Below are experts of layer 3 (counted from 0) of a mixture-of-experts language model. Rows are named router (the router's row for the expert), gate (a neuron's input weights, with its number), up (a neuron's input weights, with its number), down (a neuron's output weights, with its number) and show model dimensions 0-159. Each number is 500 + 40 x the weight over its row's rms, rounded and kept within 0 to 999. Numbers have three digits each.
Before each expert's rows: "gets" lists some tokens that make up at least twice as much of what it gets as of all text. This comes from a sample of Wikipedia text that the model never trained on. Tokens count by the router's weight.

# expert 18
gets: " and", " of", " in", " of the", ", and", " or"
router:536551480512441485505518534422492475527526499546466506469457505458443459539494475525498510486485539482547438551489512515486448555507498575517485510499515563526445488465465481548540572567448497514520464444476547510493493470553531603515454405473504480505450521437481489532460503495516447478547468491487489488494451538462546537479536459526435442519564439462495435559482599470512556418573481529507511546438577408562452499579514477476568566416538502503534440472505535503529431542531520
gate0:514526491510540523477452486553409550485531537473470562495469474552520487538504551450522544479457460480532598559469405510472449440485452545456554527452494542507486497480526492488468572429469456552427464564546538498519482493522398551456515436527619516422433485462478435485471507503467457502445507497446406556550527514533479512508523496501461491465556516453409430511510467509539518492459481453529541477488569501503565519525528544498489477465503551522504487488451625454475507465478473
up0:518556517479502460443472570534488522489510577439514534548492444506542513546503523444475489498520568514512540549517424507436531469499459539407467513485467472592458516469515540434454557426513479555413516572545492426527559526537476535455426516506571512464501434524500457467525471529542493500528443495470469523515545498482487454564521535485466539473524528496429522464572432489536492534437519455547512514538503489486534498485489523461465516449494528567493473467505544480473578474511488
down0:470522451557521477503496481573415502570446498531514441482536486544530544483528459503471530528442485502518485545499510485477445439561463514519572437552470485538530487549556545466491394549501521466469491501444455482481433563420582487493510501467563487536501565513550484585513531531450561448536489555489466487487507415519514525407526506512547409532500522504469503465505501476501518505560470527444516468475508502490477489473459505491446414487451387438572489514457448485486502491480545
gate1:532540492444507511434496488465522465462479530529487495495542522481504524541534583560472564544412500456575528474552515443454512595506472482532458492527459445525516474482533516532458523517536576497496488457465514637531470553451523496471520489542545538543497527440497531428506505505501462476484561542453550478453434437511452507498530441453530454506472464490542463526461474453436533525542479445526505525524453473537464567502501498481471455494536485543485467522546458485457420524543447
up1:519543491422520502438443506482544462530510543481537487497504563513453600503504530524462528539479481474505516516503513492496560551526475455490499482529504480545514486490549498565407534475564495475482534463485534532535484578454501499518501511503531567559465514504438567491467569501491447465507524495465494484545447431582477511544528446466508476477481478449510437530467476471404499509504565515535506501508452496539487522516546571480473458518573501460469418539531420457416414520543444
down1:526491553475447506530542552502525497534527479428504564503473465519542537489503466494476483524511478461502538528484520540555508471497504514488580385427579497477529464472542470527517480468453501561553566550522499510503528487465458482512499502508475492460527517523547503546449507520493502492520497488469516479527511448527468465534521429471466441507432556493439592575467526506501502487479518471461493497481550527483535532428443499585409566524504480549570525470448567431506507578533518
gate2:547541468453501495498440525487492581419562526492384516508543526499533471532488523548479482439484458474538424529554510465495460447507470483453484500449527466512542596584533574494507555522539481475507512501542536503534472459519523476563457467460488494489588496537500455443458501566537501450448492585531506526539507551476493531512501514428499544497549530511536490490516554514561517487516453529508511509518493500498473497550527500521523509459554537454436542564490547540515505490554506
up2:508537436547466542573499459475453494472597509532564562494567468482472553515619506487498528467505539451503480600558469476527530505527471503570436521527506462511474463485515481461551594486466488493474468480530474535428417534411506491566535526522512538516515486453489517498428465456447448505446485500509471502475529513469534440478422504510491551483518482445480493495502480522451498476462437495536540513549506536432568532539402529587542489496476544549501493510525567503442485481458578
down2:482557567484531532479490455546445459496479438476536514491488513497497579442521538502431507491456488536544474433433491529494537441452518505514540546531431506473459521468526496499546507493519457474503480501532475462582505496532500542501460562519557566469596521496489556436532460515493499517479487522449509465470512527433480521493508503454565543435472522457535504474517544479525479533498476483460479452533457520524515524492537573480476487510451488417510582536500481543479500435456494
gate3:452480474469456494486483551509525499420430482534532374499447575484462506494511446484614449495463460478520531499511491529514470526554477466554606486514496477533519448578499488515513541512565468541514476519502550446550483476553566519487538533435447463492517523575493552519499472540479456499476519552511449450441534543502460544518447563475491482459510530518505427470485558530463537510611503452484508498551497466460514563539487519481507506488495521493471464459521464479554487509459617
up3:487470524464483522527515521486493512504504464576454523499447510469404472435457461554564493499430490498524503473511505554469514541458462491539502523493553441478537462519471479487528482530564410496549518547449452606560515489567558497561568491496409432445514474530585506510494512508481459493434433425497427549488504498431467495518495507519449496443434486478467452469495519431534498529514488527542445491471535524487472481574541552467524437454449543429439468448538514550550482483437523
down3:493517459632465533505563443479479511537517460474507474437506572469540469491439495529556519452508489501508516519505520436468530460535476464467493482556547535532538458541444490481502493443457519510516540504484541468469520514468570520435522438515531541504431553477499437459406534479475502612543513490522415460542475537534478547441515478530613453456474459483477447531520509523423578500502504511553552567529520528538497511557545511461572431524527453513435558499515454564459545550475555
gate4:528469453564509578495540561556495533551508617477468510506446581477522545510532499526459525445477566440441450526497502502440482515481478458457480507458573484469550441488488483452501480488484517597529552504510438582513479521480525521505511523541541509490437469499581478534487495458603540513548486454519488486491426518567465517465570520435528515437514494513525490554473542467532536573454520520483496553457598522510555483468503526495460449546565490482488481487491581477544458454530527
up4:457521463557521556511478460570518531585510575472480497553494568555493590509529525480499473480470536464496430606481452480482501481518484499458489515513511496491519472477537512438496557465462498533435456536496486545541453481474482536483493542482473531467515501482557499511497482522523481528466504454520481553475399527573495461492524487436557526456532456538500453576478486444569494558470560516532515577477512540585489472540514539478438562520595573490504532492506589531501416461531506
down4:525488491527534467497453530507573507465493589466491503482540561566486494487574537504413460475482499481528522478480480516497500460568476456562550518448465479534506519465520510464473450481506478600493481410523442528585553582471450457467565555509481584486482456471468563477428521469459530509510551485509539525553469426498472583527456555466500597497532413444465520454543497525489568547487498506477503502511523504482567515462541433460420490478504470547529497489472544527598489480529533
gate5:492443453564557476512459485524509474485484479496567440525503521489472482474434538521585429547549511467456425505544493482540472494534402522492505453523526438486482480508474437581496535506454500460562481510508465521493476516437498481504489426491422489532484474430526544549423478451541520473519551483439537486592505538570450481477557497435532544494504514518539473465446508601478488449550513530481554474523503575495543492513518483460524429540496520535497488467467511521514526519509484
up5:515539513506579522525437506408440455535504513516534509446542494451491512528510489489567443523515445433489462477586508438532522534493495520512532530503562430533484470484504434536498467519486493493537522442498496471498482468447524444515519449491459437486535490479516537496465534496568582500520567504516514513542486517506461550519484507490520500458491534557537578456440444579489445446569481558551520533514489565519551454495497500473547450511508514512414512495526535527570475505581450
down5:454455470436547468573500503461462473534466435568501546530436472482490520527491523473495418535437501510471479491473548490558514518511459490431520532519527426533461454521520486464456524576526479551485486468540494486551493483520513454450485453554532475527574534492518576524619499482516483507564529442539533456463482453487434500508542537417537482522477481526531439483411511367540496516441473476441452503516462448497510473607465452454573513561505525520458489507587513513505481586511510
gate6:511473474493507435545462520455484478478493460493553508474497471447467423555477549514533475479535541530450434532479495469472482550502387517555532578487506477590503590560468523487514476488497437486504521522488471563492510509576575509502503495499468547438564446519534520488519500468487504464481478511416545497476496469515512485541532457450509452463491493506510483456516531489473581510470461500589503520573486558435553502520470502561548538461471548523496509500530473664527519510459540
up6:495508528514521537488499571500482499538481501509505489490530512507450401567483456457548442513523547556443518445469456457499468547548481593539565502424432490498541513493415511512493450451525461474536526441560537472444525573584447578470522542525493493489411494568542517500491561540464513531532520480486534535427562449500487497471521497451495473531446566493527504523468525449466519528576499587573442496545483484460514563527493525468462529535542536490497415479527499508483539464489574
down6:524544428545510493478505510497461507506508443608470524517488524523459507542543511528489508427514509548565506540490517428485555500469482469474508459479522489518525547446448455512502509494530548562467506536500515486511550532497461468437482464488568540428494502450582529480473483491526516489551487543498470438569505479560563506520439522552471478517560445397464476530549471505514537443485529470484541537484590499528526455449506423515466461522428443454544522448523491482502524484536506
gate7:482481551527490455475501491491574514543459492528499507533545484485506479546498583580474542498557517491504452513498518485458495498545538502562382520441513438428516454483518491532532523508417421523465510516512482560498472505468593561453432495463447458564503485480447427481486539530543538548534542549539501512435485510404521455545471503488531464554534483471509509439468489534472553537559451514446476459503477517459422455485540542544457491468489484491513527464546530555510560512546563
up7:521462485555488503518457531535488515511481521455538481464571508504512551569474536529511506524482541516517497514442527536443520476608512482499485466506451520447480556513446471493466502467475477465535485529476599487457517527411510485412451468514537456525609513540546512476499551476504565489610525530461488450460518520466487507527500510460477508522478507455502432612518493548447519504457491514485468540552546522460483502525502547580455537533536489493545611526482551528486471537529502
down7:479541462491586593598478519485498516470559494546517444440468497566510498467525426513544530577478479486524566550441582491471488527510482530450462365484514493498489588560496489510567510539516505539520544454488399462525513529513483508596490487503483603483530507499520504515428531497445484454501518532519413520469508501545509466515543450481555543497466521523502512516520472558551521540480467505532490463474506531435581470526506462513493452472602422490468551507498510519465488500475450
gate8:525511546458475525515517520498494461526453545503525547441562513549511486536497511378504528554520525504474550517425489492441435526504534566508442419529504474414506595505511444510498488453523500532502553455528475443454534586462454455424484537487472490442500540486445548502470571506500564507570456571458467437435477515526465471428449529540554464448484489502551444481521537504529477442500535442513491489465536501547493551511549499405560507533453473501567463446527528466531578510480445
up8:542538456534555520503497560511472488459525556536510515514508572571494474521548519499504512460531506451538496570468511497522467547499542551457448514440517466437505540503491442514437498459536550534532564473577501474458576507422483504512467475463513436496500511479479482463496562508458508455521471564490474465471528553528478507463503551537531460466473492478545403441470503467552514512479537476557535450415552479564546518525585520470594496474392484487578500473535521527468552494489440
down8:541458529513482511492473508492487427474567487581521480502497536446613496501530504490484517524509529534497532474450551526511432526521483457498557460484548523471528531542488466525495440546438492536537531493558479516586453521470536579551441474476450513530536541520546447523450551508509568422472545546489446519520446504531544524502400459477511478519558477502514444463552411566385578505455477485507437504479477492508490489524503467488487574522487471546501568466567522550583453489534520
gate9:532523545495460513522526437486504498544469436464461600477485535514456459493476516523451513521417514484481473454501501460522518464482483490493552515518460487533534496523460450507504504470507491488464538508523500456477487472422526505467567519575525535497495461471499495428525500510480441457434529516433541507603513438498505439505490459573590428451459491491437485531527513462414586500522510441462474565492522484503522529464479466472553465479532402555428445446465553554485514428520555
up9:523545508473515466517495553546479500454486593589544456529488420517558513401510491534463593445592464527483531502505462491481517515506503449529486458435518541511491476502529554475463545514505454493499509493466468473526546466526427486492449454418467421500531509465527503586506490468527534548520448488466489463494500564500463546507506442496463508487514535502543509488457521494486434499521511499486534510542465458470466480489462513554430590458493534542512550578538377457556485571549450
down9:498521477473543462587554535431495518495425551430451451479466502464496441451511515499557478538536507543509556466454482567517514497528469552430515542483537470407427469500464513514497624500505483535440416514501537526511472553476444546473454514496477428439407480536472504500478552441529423550460490461492478487507536506488457463461462468402483459495580469485471548511501415494484508460549447483516535536542458544544479445498498524478487436495524520472479532589509511444596469506517547
gate10:597496441487584478462472446459537458521543465509464513501513547480499601567534517427494444484448533510500471496498456513483516525579496569576526419456488422465503482500502533534411498552506488601490505455508562560496526540477537462507479497500524447477488474486446516574579556466509469485481495483505504516489531517437452496520511531540480471461511443496457571469524478579507508599537443539524488534418551505526558505492486491513499464519501505467540495444579520546498531458491533
up10:598456454506564476476519523410519488482576553468510483511502493533474599561470425486458468495445554509489491458498490545540476504559513498557534426470525451474516442467472548482443497539532442546498530455511544546517543491495486452509463462506566513413452422485442463601554527475536551547497531497518519522480553508467530490548528533516526501488507496481451561462476521534487451637505441497515511487503579468473468475486485426450484461472563479500527526535534543571564490482472597
down10:499519465439507459550490497454436487433506566426477543513442476440524532504502576572488449532505529552506498487527487534448515513565516467455489426526486512408522535517472501483506466538468558510466526499504485471515576475579467541410501513557470541466492511442544557535502479515490549461457500494504574472568539484533456468470497523388542501481464477496519457439454496493497549482451536555504516465536501474464523487507490551501410488535539443564479461558477487525573479443497452
gate11:585547523457504423560456476527443603511538505478519554514475483507459510562464456441551516406504427461497582527520522543458521501514445491503562460540617562547490508538504472485484580467423498512505537536495511500504492438535420493549475531519467475441492570514477528419524507491440506501468547514437472493500527569494505491526483569541472492587502495494500507548504492558547474550473529548525402562431502490476476495420498528547515537452434500520527464492497516485523485470451528
up11:495548594555486527466523540490525449405516473567538473522486445533549525420525532534509494560551498558482406518553547553467504545540510494505486478492456485520456498509436465464524406566592510516504531460554499501516548492476564535573592506487570478540537454474515450547496504532592546559531479474558499525461496477556536478434511526464539478494493421521515514502485465429490517455532511465513559441501565485532524485552540438516502495516531458427471559494485470520476467497523467
down11:450490518535498447467499508507461506463485478491549508584480474507508512480478457510505518460516455483475507456494536466447505598476516560479470480474518420470494493503582541392450541497492536514468521554491536505449470461479494542570529541460472477524505516473454473563463526479543484471460530553532507462451532483607500482459455521517447494519509421406473487482469540529580494436485507504458539571493514544424468498588506449455416438536469443492434511555411523556491484536526573
gate12:533513450506549448485586490513539499530450558518508527472417513518545432490541522476527508510459478473504500534541505572473479557439520461530524533564472592492519439516436536572526478473485439544450532429505559459524557503512494506544534546544554523420505466467485493473407468495634514458484547485445405518569539505502507449425530443439569458528580457519480519441447504435494481539504535488481448524464563539515476476494568529513433566413500444489470498499535557453521438471489490
up12:499503445478539461453547470491536524522491509465552487487447418537562489499565537498515466518450500432521492523545475494462534544460517427542497527541467546538474444495439569557539478509520432513480558507516558480541540472502460472538537534564563526427468431497439501535412450465531488462530501470493443467549511551482516450397544456441561486469541434520446507484464499430508512510475545514469468498426517494558525476510541542546400517453475434460519511533538627466455441452489449
down12:558535424533496467499508564509536430557553567488526441486440501502489499524568505534515514501533532530528443508508508523477536519430512520459494485511437512446508446488463461530491524483481477526488496498488483527516459499547508511540483503465560541417450428451495461471555554494479488543465435465554491431478508479462449520482577479457461432468495525449479474461427471548470499524433495509473522446440518453507522494467440539474512566539508459524578511464531525518504519475507492
gate13:498450489460495462488548513467498565472585481552481518527493458546503535476539519562475553475522548427589537452507492453500500362527427506558531486504439452510474397550525523500553494527484518479524456480518483500496492456508505568477518546522468483482514524537452559568466456483510486499507487536487510473464560457470540544501434565455446479514500464482514472541474447510481478524519442516567506551542443486468459459550458481510519514462538411487568528576455497526471537411528534
up13:509470475527470560488513471510502429490485530489552506518494471499388492429498524468522515534373451542453440511442502560548576541484484536479518517452539447521504552540496491595405482519574503510488493520545483499504461495568497441502514522500517559510477504519548457515504520511458534547541499510417509489543511462492451542574459448555610516507497538502479491447474496554568604502527439442505485469524519506530516523497513517411551436621482427513440457533494490423514489492515505
down13:495526509484493486499447500477514523430451497530550523504506525493475469537441517549530332539536484528476445449537490512487534496511557475576486531472491538560488539567510512461483560587533484459453547515492486464493529518467513456495521545525509557578481481500489526452482464508503546526479481493518525507466481543497524486463486523590491528514460473499534548518524412549441507525491483520569527486511507455502539488486470505527566488485500478497517475536502492427512613501461566
gate14:436448554532504506474512524533588445480579453535520539528465433559500480493513539454501549447444536510498485537404537521497543428562520544451556538467436550493497409525534524473475473482564527480461502498468530481573499529518526520396483549494457510504488483409478471522489548498536474598500486510449472490595482513530480508521514524493431426496494503531502500517495512611518518515461528483431506438523537437470504460500510502500518541472488518461527509475450581533563487602441479
up14:519480476561477501464450510551475480456539500431516467486512496437459464500539445539588524542535500525530490524498474546550533546465497442503552526484558493478498497439508551523451492484520509457472500508478459482460468501475541485538500534551506436518571483576495475536466517553448534580508502561533544485486516428498522490463517556473513503578523526540529454477479539533530527495531520494497501521421401555656377493460546504479495489472510445477430501473564428488484532471544521
down14:526498466403465530521525497480466463510500503515519509446525526519510492459432518478520580517583511464424519452464456555480504610484450482524462497540479531400396475502496471483605492502437456513434515485446475550424476485506460610433502521494486567496518578439511428525479512494485463431509497532558463450551493438468513492518428537528503483504485421470498505432517504519454490456527513488528489551482618511481492526480509446484512565477505403491487484430461531497537459507463503
gate15:527494473514546541532498499510536480474469590444549557518531511471520454485483511503475499464511512506536551436573500525475495470514525560487567514490531469443529445527428412562553594502543554516559498549476553461495521518521511512431591522508502443544449476550461525493409508510517475496413531491563499549499475406495512498486513519525535475504534470501503475511489475491495490458599534570484529453482534514493472515523508577571511461472462502505501458559489476530522474528447564
up15:543523487578496480460522535439521515452472595492599537550517533465544483442521454490454429460474506485522498502540497507470550526544453574496495475471530506517560515514460446478515569484482546570540566529451593475516529541534504565495532508521523442490533505519487531449449543521473454549442503475567438473499516423540526519447515553499517464480517424480441485514517487467476521476537481496496503497459546531508551533509471571521534524432471539520523431579522499547500500538512613
down15:454505496525464531488484483449557436494468578482487545497485459530507529506495534550500525481521529556465458485461506587519527474416511500529549505522526487488532503541427464596508473585427580471492543450550491521473587525432453472506458501547506502517425546581545476512525526472527483467451473459503534538486479519483393576469486499498507440421471506533508428501439520441565514573487534481460500482530477528534382493481440508421522470507496511531506509471450421498447495542503502
gate16:446518543528555409465527510452506581441511501542419491501536528516534465442547518516533524464456533548476481497530566533451540498499548490487496555477507560488523452492477457514516557549487489492481526502532492472551507459506527539528481517468571536534469555591448501489424481439495510515433472546468471463542561476412550449525528493538502498462520514547557452502533523514437578455492513430523527499545483528499509504468560440579534514522471535493499560510512509438568451503503499
up16:451546551578486428451571483481447493537557464547546541511549567474463481457481417496516491503441515550444461475528501524475522512595533522502526520478502504516544450448520450435412444464411550498518518493497521479522432468504468526437477552462535462528490476567489482527471489452555497492464466470498536489491532530476652468530516539508564458450535539499573495499583536489433474469506462470536514530554479583507516540470532430499534475500456540593528517534459541495579468465494452
down16:466510468493479514501436490479474485544467577486482501481520498525512527559422494506451485527495457517512518604444451483423490483570508440454454478458499543437514527513557411440577527488523432438485454427527539558409449562432494485513512493497539534436431510531525534551505501526460454486535532450549462547489509457498517454556490559498488560489463539469465587528566547464596505437475564536510538503512472456543378524444539572539459540479498440476460539487425528477515495531527466
gate17:522428470482472497519498444492483491500507542522506469480485468465416588518533527598483406473430584541490524594510501564531462541521477487403517450503482537493533538523457481565549555513479495452443436492483482533482460544546459492461488502490535540570455548433519483443440549446475485476507473524493480453572496435500467501437491498570450489483540509472463491496494583507463429585496552503482493410486541506494478427484469466536491524534486433475520519432476525467532545595451532
up17:438422565556527441499525519455506470556467468484415488542438499409464524501528487487501460540504521522463413516508510516488481449518456501473499498533524535609512431486446534588451504506487442510488484475505520533530516545482505500440571514396477537542491495430522534577547559552524470498504549513519470484524477500462470532475501522542473465521466565497504463541488563490463487522509452508502450430551536515463516466507474455446572444473522487431557496415467524411603465602400500
down17:548502450549566450508569503493564461510451481511572527508528577434564505479475493564514455504564515472478532540456498549491513543526558495514435482471516504493560568471515542451465473518463457530518490440529484476537516473503506518442496474456508534479544488483457511509497501436485544486501419516520535543437429575558501496562524522483512512461510476434545481498578526531527454520405497559491477506524460464444458521483541482486514524460492505527473533545450562533593542398523489
gate18:466423491575411537453507561556464487514568454489469511485507481479553431495553470516544507447515509528542501468462450498538441511545514498470521523504485564568501558527559451436494489455532420494572484456518526510455513497521472507509456488538523376448535488521497597525466499488537528556536570498456483509502501538482538437500522514504466579505520516549511538473542506528550444450527510520551438481513552516523443558431477456536464501489501531544498444507363536554473461516469490
up18:466519486476456456486435483581527486484551536488430542551506554542539482488484491506580525502512456473510529522542490487492502506501539475499517468586522498483575563529475405436511478413527445473541423498426536560556510530540550522480457472538556496485448524520537560458470550530548515438549503596521491563475482445529540455504536463537470522462516528477501522573528503517503506521493514496542398443518517496439460532505545512485470496477433455558526467524477631491458529505528508
down18:561477550549466432493512454482427488476511568507556572498505489523430449516485427534556513426495476529505490531502522398510543473517448456433572491469569474491579507504506458540471579522471515558461504433482528463501463520553534533487529490552395540477495447544438477530513457546569464459458536548462473505519459586504445500506517478527513520559469507452460524493493498545509481536456518539468452524489508489493489552485454519563527466494457554442495563490487517532531499506460484
gate19:467468521512449436449539578444500505517531547465512495443518510479535468516442509545488497512460485564496516547493458504392443431575539463481558514529510513494442471438489430431534517514443472428452443443510519408484486430541521520488457454540473424454469501447524428472512518463498453509500570540491453524524471513499521483496499460474420464440534436535532531446564503530457477529485509474442455454537501508505511468510502565433493511503510485517514480505536523530512499612488535
up19:483532545500497405445560514469425496559544501528448475460508458490516517515462489562449456546514470514526486561522480521402464473582491439408476487531547568485429438510505379506513497543458548477471460493482520487476466459450494556545443508509476402485482489468528477463495465505526456569492582490519431453572479464456541479524517479512429435460498437548501484453539444535493484519508493529472478472531509454480524451452483511463519457494510430530550497502564522463530485503472510
down19:489521561496503437533495508474455466500470514480516472526609490520455608553480504425528511540496485457494497421498544525505451540610483535473534519528508437498480527523530456466522469493532436437543513477476547472479528569424501492579523488515414507468506541467506540464557578435479534450492498488460572571475463534496560484508492536483505548424542507570523534506593511542491502550468576478479573498498475485510523423458522497523603558535522590478490417520511496474613421501493511
gate20:547403465587514482507425457472484528490511570455463467522520485497493496540500474552492486507489497493495511482466406524500520517462494548530492597531537493479543498501467500427495531519469432628587531456545579495488483472536527573568490493513479555475504485437521501516476428488519477456405504529479531431480472468460439460507451472505503458512492457525411515470474510487476526526417564451501526593576488439505448442444509508549476578516480516456492474532531523523585488471489491
up20:483509607456575514499474488534445480521490458462524530556516502592529505552511481448543472539511460495455430439502467496537503463496590511589512528513421516524497457471483507491527516477511465487493514599477513558408527532508435540462484489491579542518529490548410546453598457496474443520561471473574457553484429532510545583450440459512469562503499492461535496485470505536498508557468467454488451475480518544486522472459433591446520523513445463508473493445491517541478487509509430
down20:533542533545571580542483585488419515447412526560487551501427475505439451470499476474552532502492447526523468519513567508632503523466489466540496513559516510539492433474487488523512490535439547487461476481468502495579543471476532548470461481467519472563453536560490493470417444549518621553464437455401452508489467510500505525533501504519489380550481469446470516483528521564496483448531535524523528537463523531436517499516580524464425516483488503438465563525495500512527492523424501
gate21:523474474470520532472524438551499458483537524593548475556479529518474496452502610482485462542406447595544466541520500449509542470544520548489513547498443500533525452553480479452509516523447443412518457495599452496462468481530514499500447540512501527459509463452462462480403463558490555496515489472489516485494447463453506469513541438447558402506510481488501504503550514561473463479456505509529514545518512480479524501457434552422513464524515475510484511494482507442530479514487511
up21:499581494491549465473508479465445547441484434547521503551482478501516528497454536499451514562471498454501528474581513483547480404504535509486499483502518431540546514482507453565481452525518525526427526549476428510530516506503511454464500446571461514533475464461486454492489561444412574481493508541524474458451495506404491553545462521589491556438571550490451521451481521472495546507464514544527478501511482442521472543477506495478585513513382496506561501484501519496471497499521510
down21:486519482529467554546486512525546510518422456579501441496513402497481506520503474457460472501519451515506485483431555502555471470535540475450553522502519441493468510463526574440557498578520534431482518498578483596597536498511466516475497461473516505523500514483520478529499483461533567511480443580523507457474527472557608514511435476469493509435499459551417453524486536554515490446487497456455484534490439469478467498542448502485510551490475525588516532535524525529510502451483577
gate22:465416486500543555493499488510443511568526569520536492472555503527560523468574531451464403521434507524473398509459464524558486518503513549438508516535478509588558523512530443479488544470522447485488528548526565466449532428491461528363529524545543458562473455514543480505474475449556504519523534511429461525490455478526458511503523583398456518455491474511507505507573487476443537439574506486534540512483517507479460513544468480491590509457515521451491546504504527528441556490507545
up22:473549461506441482507553487534525557435525474522449514484470555526461478553459462544510560461552503477523587525558505516498493523438489521521494466500527476457458474485503528486492498483434560448483480452485515478543475591585583483619529509471472584510510581476552584445516491502459518443517466480507465509555489486468442497487474419496491454514482482481547452472479569535591439529501494523466488525461493546522561469467554513508392528512422461511475543435539514469522465455529459
down22:520507527484457517518525477509482494482497474539438553600478464481508479492503433536386632519628414447508471505475481492510549501488506459536429462538488527436585505502452600525490545504520475482485531473482474557531471445455540521569561462499536472481539513510469549483578497444467513433522562509474428546518444480550544557496553474548550418578424511463419537503502513529474554546487566521548482544505484527517497489498545542507498432438496558547450531501478579524567471557522490
gate23:568553431539505454482558577563467586505464528520507478556560507546557559450445484492479525535485536466515480499490458485571478482521481501514505520480543491519486522500480421473447486514472565484441544524546521422510530545470481503472547470529526568528502539576515516550425496499461543510522514496511426483473517474494597501454498482483496501544489432507355411454475496517452458539537525498465543522447519512533531454578457511539492475520484493506472439481511494538511492507456505
up23:541467563509451413510499495563576506542526447568524437553522505466507522508462461511477540483520561499464469558468507378528478421439482454502465523462509435511511446518451502448519512488466481546503540527509504492510554513510476509495535459506435522540483477491512512510471548490596473480501560507487460554482522499492532455485474513553554405535538547504514534512544471543420474410513528512504546491496550545436511543528551421592509558537516509580496502422542485484499569532546509
down23:520429525548547441458454526473467470538447480485540481587547466507611488441600446545510574497543545478495516499527522508506488472522550414569514395534475494568492462534448531522480506497474531491485476487570489493525471490501568510419510509444505484542451576603461521568486575445496521434402521484495460471431486436491513521436469482511435526550571540494507551459568512526492491477519554491434498529455448493462505464498480410506477536513489536498511574439498546483465480526525431
gate24:525520502537465497531469555560457430493571401517474446508539555480517495508495530499498497511529562519565548493581551571434586486545493503553430478525495505465490567527476521498544536541477508435530504556473496428534458549506536485541538545499520522482499509433502673478510497519501504558514471529543438571460426479516511501539461459476486531549465397528554566540457566558552455507536482536474496529522467552446532483525548521464443481516546505436547434544539550492485395488453444
up24:464514531492509532577527551568500469518502558469471508485434571458437499452471447537532449500544490473569567571464520502538588559471499506482568510498457545542541523456511491563409511563539551475512497576492432516559490510508543513461500538433528517560448469540463526560509477446532511558520512571498510508475451520532449504586554527505441487527513432492450509493479524472557561511538527581476485550520502575533508516538583472448483486549520446482504476462545526464524479489488472
down24:474487490404481515531497509527491472476468474464531518477516487496424477497612472471481554535542554490562505493515511462487463489504576493454433543521519475478571472540480531480546541570563515507471513563551408517531532560431614525453475463420451516537435480461536509553566497539473490470542485483530483512576503515507496591492549445435581498487472554551537535525457494562459444470540503541474468509558473508518528485522547512425500488553523486522535447459557463450429493526478437
gate25:479519414539528444481563542506431412497481489430503467483500510420476511482575561439488508613478541497525558515498490585531480515504558422515473495513467483531518545488534547452465604527514537393485429502565498478524512548546452501507582464575420526451490463430460518462523466491456490487523559556427514509576502518518451492486434516502505491498472489474504496527493565567461514507523460457458521481569481460466490557490543475490436509488446521504476510539497539535538485490501447
up25:473572527504527413484493498512410538523524557440544531501529473470444434516497498473587476481523522450482426499515527581441517505616502499520495504541533449519488470499480505390464540458496468523552461481515517572547527502500431482516580502488467498471474466415487499514487495558466460571524474538440538470525478537558482494539501493583492514471439513565477474494501550550530500507562493423453453545530506499537512522498467438513446488548488514528513554516437561521495449529497494
down25:516542449466476555513494514453560541474447449595421548527445523505561460518485497528502499539501475582495523531495542433501475500492476482465501595455537570462511511541481473677477440463529500499515492456514521480499463521522526496591504493495538450558523526571473543479539499507489552469443493468480449489510424491483478563502500523456512527466562468487514574517555418470522474485479494530464512507498484440453537478467509627542531551542433545524510508477533473450620445519517538
gate26:549467489443533498510515504467487467545502548456512498430523458506503549543482445490505477525478453424462567554502512487449460455513535530549519448496439534436502542493572505522472549471432494407523489435452517532508458514504526485573467503566552528516588488562583568519482519483530481410492470514415477487480544483434464550544510504503469524417549466469557545471486519523499502552413432579516496514454471526410534565496527407552430480554489496557467489446516488469483486495515471
up26:562510521403527559574496478456505403505504506509460528536530473478461527565477543509453460458502539522505514541528499511490493504560574529566598465505452572423556531499508555503459594532463480466533487452476450459522520505464483430459448419445522521458511493515571484529489475479533573534509475456454511452504496458518478464529409517486500506455499513444519537537475450494425492481393450519456578476519455512455453501486518429482460465540451484520537510505489482517486504439462472
down26:548460488501534495509519504521454462502528482518459497451543592502482555573544472512445491433527467469481508514436490493516502554517524502525625490504525495479508524509434490445471573513525507554533474510481527517444535469501533453454560425559539542462483486481503507554480484547467507506596577456440530533492507474480509450487523576531543451472486518498525445477569474521505531481515529515462494508481510588483521381461558517410548502496487499479540552525495476520537467443516474
gate27:528494521525505575581455521519436501474476424514546466478449480547484441528418543474510435521504522483542432457448523474547481502505490525473568534553505473515507486547500483493441467451571472505428503493483507514502476628443437501523544522513380540474471487537481517486416505416541583508596494500486524507459468458462516522522499430531465500501514495487537535432407507432529524481535531538454485497525495460571480500424523539558561516537469455521546494510448505465469486542525506
up27:472497468556479589563474554531544542504502435503538429479441470509428482537454469395521452490480497469516466486464522492525525559491496462452551502515457468509512502595536486452450521529578450505454451502538508493521544534405497493529513500505368538492514480450423501483453481453511612515561541476480496481533531458494485502484503454475456542456516514483544496483427551440499512558558490503470514519507450472572537489414486524534566541502456469469554493532488483497447484498482484
down27:509513498543514515556494525526550534496512529516500476488517567466398463487521513580503495444531511533531519499465511427491422540443494486443511529434444489469444468520453505548550521512485510490516548525467501467495529485428481505547491499468507532554486407495418431481475538595491492514485515468447485447494527552479519487489475524446526564454473467479511503554503519494548450531526517453464536417606524445525466487479510519505483491427461446451535546489464516514517513473462534
gate28:473489479520472446439524557473498480534508481517565491536435471471494501529546470482482482464572535454479429493500480452523436482519489521517484488503476476497461495572479520521469528549535522477444532477553473557500510515514512534467537503552503523482468434564534474477549469477481506514530454547508472475529467493520481521449474455454444423501527486536440512515506521552438556521572515458531530535550498523561492499516546512571564592495520523567503547485435570510471532401527538
up28:496458541452508543529532494533496517538495570457470502513532553490482515441463508513527529467456510514508529488485485487539442461464529482548532459516418475438516512475547481490512462446556534471531543496532547506501529451546454451431491412480499477544567516504518567480434518471514405448386526376507544514492599500523568426434499488481463503490548527516443488451485529532478498556446555441513575535518512542518470505517438404544492496456550466515532546502502460450480523526445445
down28:478475528470565491426504517442539519511545564525507522507470499551537470472533469457491529550423508453531439525532478556521528503486506467523465519506492600488464507496516563464540507541438536609459464505512539529438482578417448498426537492518498569574493560498557548488552526503515474543490483540536554483448456492458499519521532497484502459484518484538523544507512518421496539513588557519499508455520516489520535502503482496469464489539556513462543374508486508565475534522515453